python train.py --hidden_size=448 --n_experts=64 --experts_per_token=2 --lr_router=0.000523 --norm_eps=1e-05 --optimizer="adamw" --learning_rate=0.00066 --max_grad_norm=1.0
Below are experts of layer 4 (counted from 0) of a mixture-of-experts language model. Rows are named router (the router's row for the expert), gate (a neuron's input weights, with its number), up (a neuron's input weights, with its number), down (a neuron's output weights, with its number) and show model dimensions 384-447. Each number is 500 + 25 x the weight over its row's rms, rounded and kept within 0 to 999. Numbers have three digits each.
After each expert's rows: a language model's description of what the expert responds to; "comes before" lists some tokens at least twice as common just after its tokens as in all text. This comes from a sample of Wikipedia text that the model never trained on. Tokens count by the router's weight.

# expert 48
router:506539497537509494516530483490515516486522494528530513493495511512513492505524473517476485502500486479465494504559554504465493505512458495514486457476475470493521493539494478525499528503440498
gate0:525506499471524538513496514532522495478514508507487528488478511515538514523497522445510495524479519493511432490483523458501460500489503452531513511542529485490512477501459475465526480457531466
up0:511513485499495502537533498492505535531507535487476485480498473516505511479467562463474517515515523513529506457504561491506443526461493558507535490527494494544485495486529523485493501465507528
down0:489476495516500493556491497477501531511510512507487491438500550459504467501484509513429492522476502486451480457504498507507554477468515493492503500500484495511492484508512498520493525490506541
It responds to: Nouns after prepositions. Common nouns closing a prepositional phrase, mostly after of, for or in, such as life, years, song, creation, pain.
comes before: ",", " and", " of", ".", " in", " to"

# expert 10
router:546491502491499539506487494547514518443521470476469466477480457477492470526492497471531470533508558532500534453488474546533502543512533496540543464529490485495500546469534528516492504496535485
gate0:511478501456461495489484488471479466474472530464492507489503548474506460530493490479510528554482516504506516500477507487487494463502524472509530449523460481509482458478495534477484499488440529
up0:497499487495517475515483503490483522539475505496436502469474498488468550508434485526469526477449497477502525501459464498500487466509517513478520478474483507461520511509470473472516538469478524
down0:472506528492524503510460501493526492499532484474426501500527476523538466528519536462555528532499516484531484484479515523498507529492467522488503474545504520489487497504472498475472465511505477
It responds to: Word-final name pieces. Last subword pieces of names and places, usually before a comma, line break or pipe, such as Hiale-ah, Sadle-ir, Madele-ine.
comes before: ",", "\n", " (", ".\n\n", "'s", "==\n"

# expert 28
router:533524507506506523492438478494511460501506500526488530503527502476533499481484514512475481517519525503478522450532474499514497473506516504530535508515474497501487487533464444468518483490520526
gate0:503533553547512500515474497495492484483505513510511517488473492493509484493450558514474485489498482531487505479539471527503480487480485493486510490521492512524470510505481462505489486523515560
up0:482516536553508495500464500496485481483478551503525509495466505507470488488485540531486512483487455511483493488512532544503489527473483489460519474551508509520499516532463472501527498525523519
down0:534558510459511511482495513501502458449515487474511517507550497507521475477524542535448519520528472523471548551563495544507534524484485495502536526477500486492514534492488541500455497470500476
It responds to: Mid-word pieces, table spaces. Inner letters of proper names and words, such as Bra-b-ham and C-or-agyps, plus blank spaces and pipes inside sports and results tables.
comes before: " |", "0", "1", ";", "|", "3"

# expert 54
router:492491494483503526552514453517492495449474548483511476510510489513522452487497530501505482546495471456508494528497531454491495490502480532535511502485509535529477497515498503534498496483506479
gate0:490483491505509533539497496542462500491526472486516450504512512521510553540438482478515510543469535455502555517490487494470491489517525496511545529466448509501482533520495554526528520482516516
up0:526477490516509515494451503507499523523477517547501516457485541519501498466452491536480517469483462478517520463480533496458520515509534554480523484475548556543506460478539523497491486552493491
down0:523498489447480492518519475524546491481466516511539493508490540546471522535508484505448485457452488516459515536511523525536525506459473492509505505508497503471509503474503478470486515569492588
It responds to: Film credits and roles. Credit words in film, TV and book articles, such as directed, Produced, Written, Succeeded by, and in or of after character or series.
comes before: " by", " the", " \"", " a", " Length", " Votes"

# expert 44
router:526515482452526487458447520496516477505506508466471521508477518551487500475530508508479513515485518508497499494468482507478518502484505477468467481491490480503480537519492534492498553531544461
gate0:503472494439474449479545494468528520468529544505505544518519522499500498538488473506437540510497482467492494538501483489503472517525518493493493515550529517472463510541515495479496485518515492
up0:541559510515482521479518514505487534542496467464504530533491512519525507473512482511489491499551462465479472515520512508545486500502453525469489446497495493530504494507519468478440490517465528
down0:494562474448505464464480535486476490501488480491495465509487548477533511481535496540486558545485458526522529555498485487558526489517532500504520491522476496519534536504468494555508477491503511
It responds to: Nouns after possessives. Nouns right after his, her, their, its or 's, especially kinship and life words: father, wife, own, career, death, position.
comes before: ",", " in", ".", " to", " and", ".\n\n"

# expert 12
router:474492504436500478476510511501498527456530501485489539499487481514513512531505443480487478488481453487512525527535548508512520521516490569503538475490463537503511470488471519474491522514446516
gate0:519494508493534497467501539502522462487501527514495462511547527475487483537530489498475494543471471480472488517459447458550471473464492488474515534486537468464503482477521513502530468536490494
up0:461507505488464482544503504528486522522483492482489504478434459490531518457522521506509499499522539510514514467527551529505531548532512511522502488532473517529503501490486465486465512513521490
down0:517496528520464455521494467494519460484466489563511487484473507491500481489548507471461497502491483464471531469471505495523486501555522503557500510504491525463528514489502483482509492537498485
It responds to: Digits and mid-word pieces. Digit pieces after decimal points in tables and coordinates, such as 40 or 55, and inner pieces of rare names like Sadig-ov.
comes before: "%", " |", " |\n", " (", " km", ")"

# expert 36
router:471538537530527553443503501560489516525503483501482483475485498499487513510510498484471504497548529523437500521495486494523484464485495505456476483581516509524535511492513491497474494471489470
gate0:500477496520486495490536489456472478530553495544451516494520483471456493514505514526475506523505514485512486498498454486533469504499527526504502509497467476470500520463515505437482470523490518
up0:571476517481517494515532476486474509515495487485469517479547511516489537497488527481474493467541504521500505488486521522509490523510493494512480473500481539483463538502448504519461508517543494
down0:473497520508505533501514500517508492506473519508485529551558495486519490493514501531468536534464488523494475521528493473520506487480530505506447500460469490505469498510490532495514517508486488
It responds to: With and election tables. The word with, year prefixes like 196 or 201 after In, and election-table words such as rejected, Candidate, plus signs, cell bars.
comes before: " |", " the", "0", "6", "2", "5"

# expert 52
router:481518472518528495469527505486505484518494459457490554495498518524526516474487553507496524520523496463491510512520501494465507533508506471463468475498466492503465528473523480496497515497540468
gate0:483454504493489521480499552456495496489494484519481505536483510481483544527497495519506482502533473520481453545496498465505496449527491517519491470432524436512475548477517489479494469519516492
up0:511513473502507449507495462529516508511515498479500510478532489524478480492543516458502505544503499539525546472485505506513459486504501496511464512530509531539503475506514526525534491453487525
down0:474507475496485513550505483490482558493533505490476542494504492519489457497495478486488506501500516483510554486455470465515502477483472496462527491473513547495509477494524523504475493495495492
It responds to: Nouns after "the". Abstract or common nouns right after "the" or "a", such as latter, idea, lack, importance, viewer, usually followed by "of".
comes before: " of", " was", "'s", " is", " for", " that"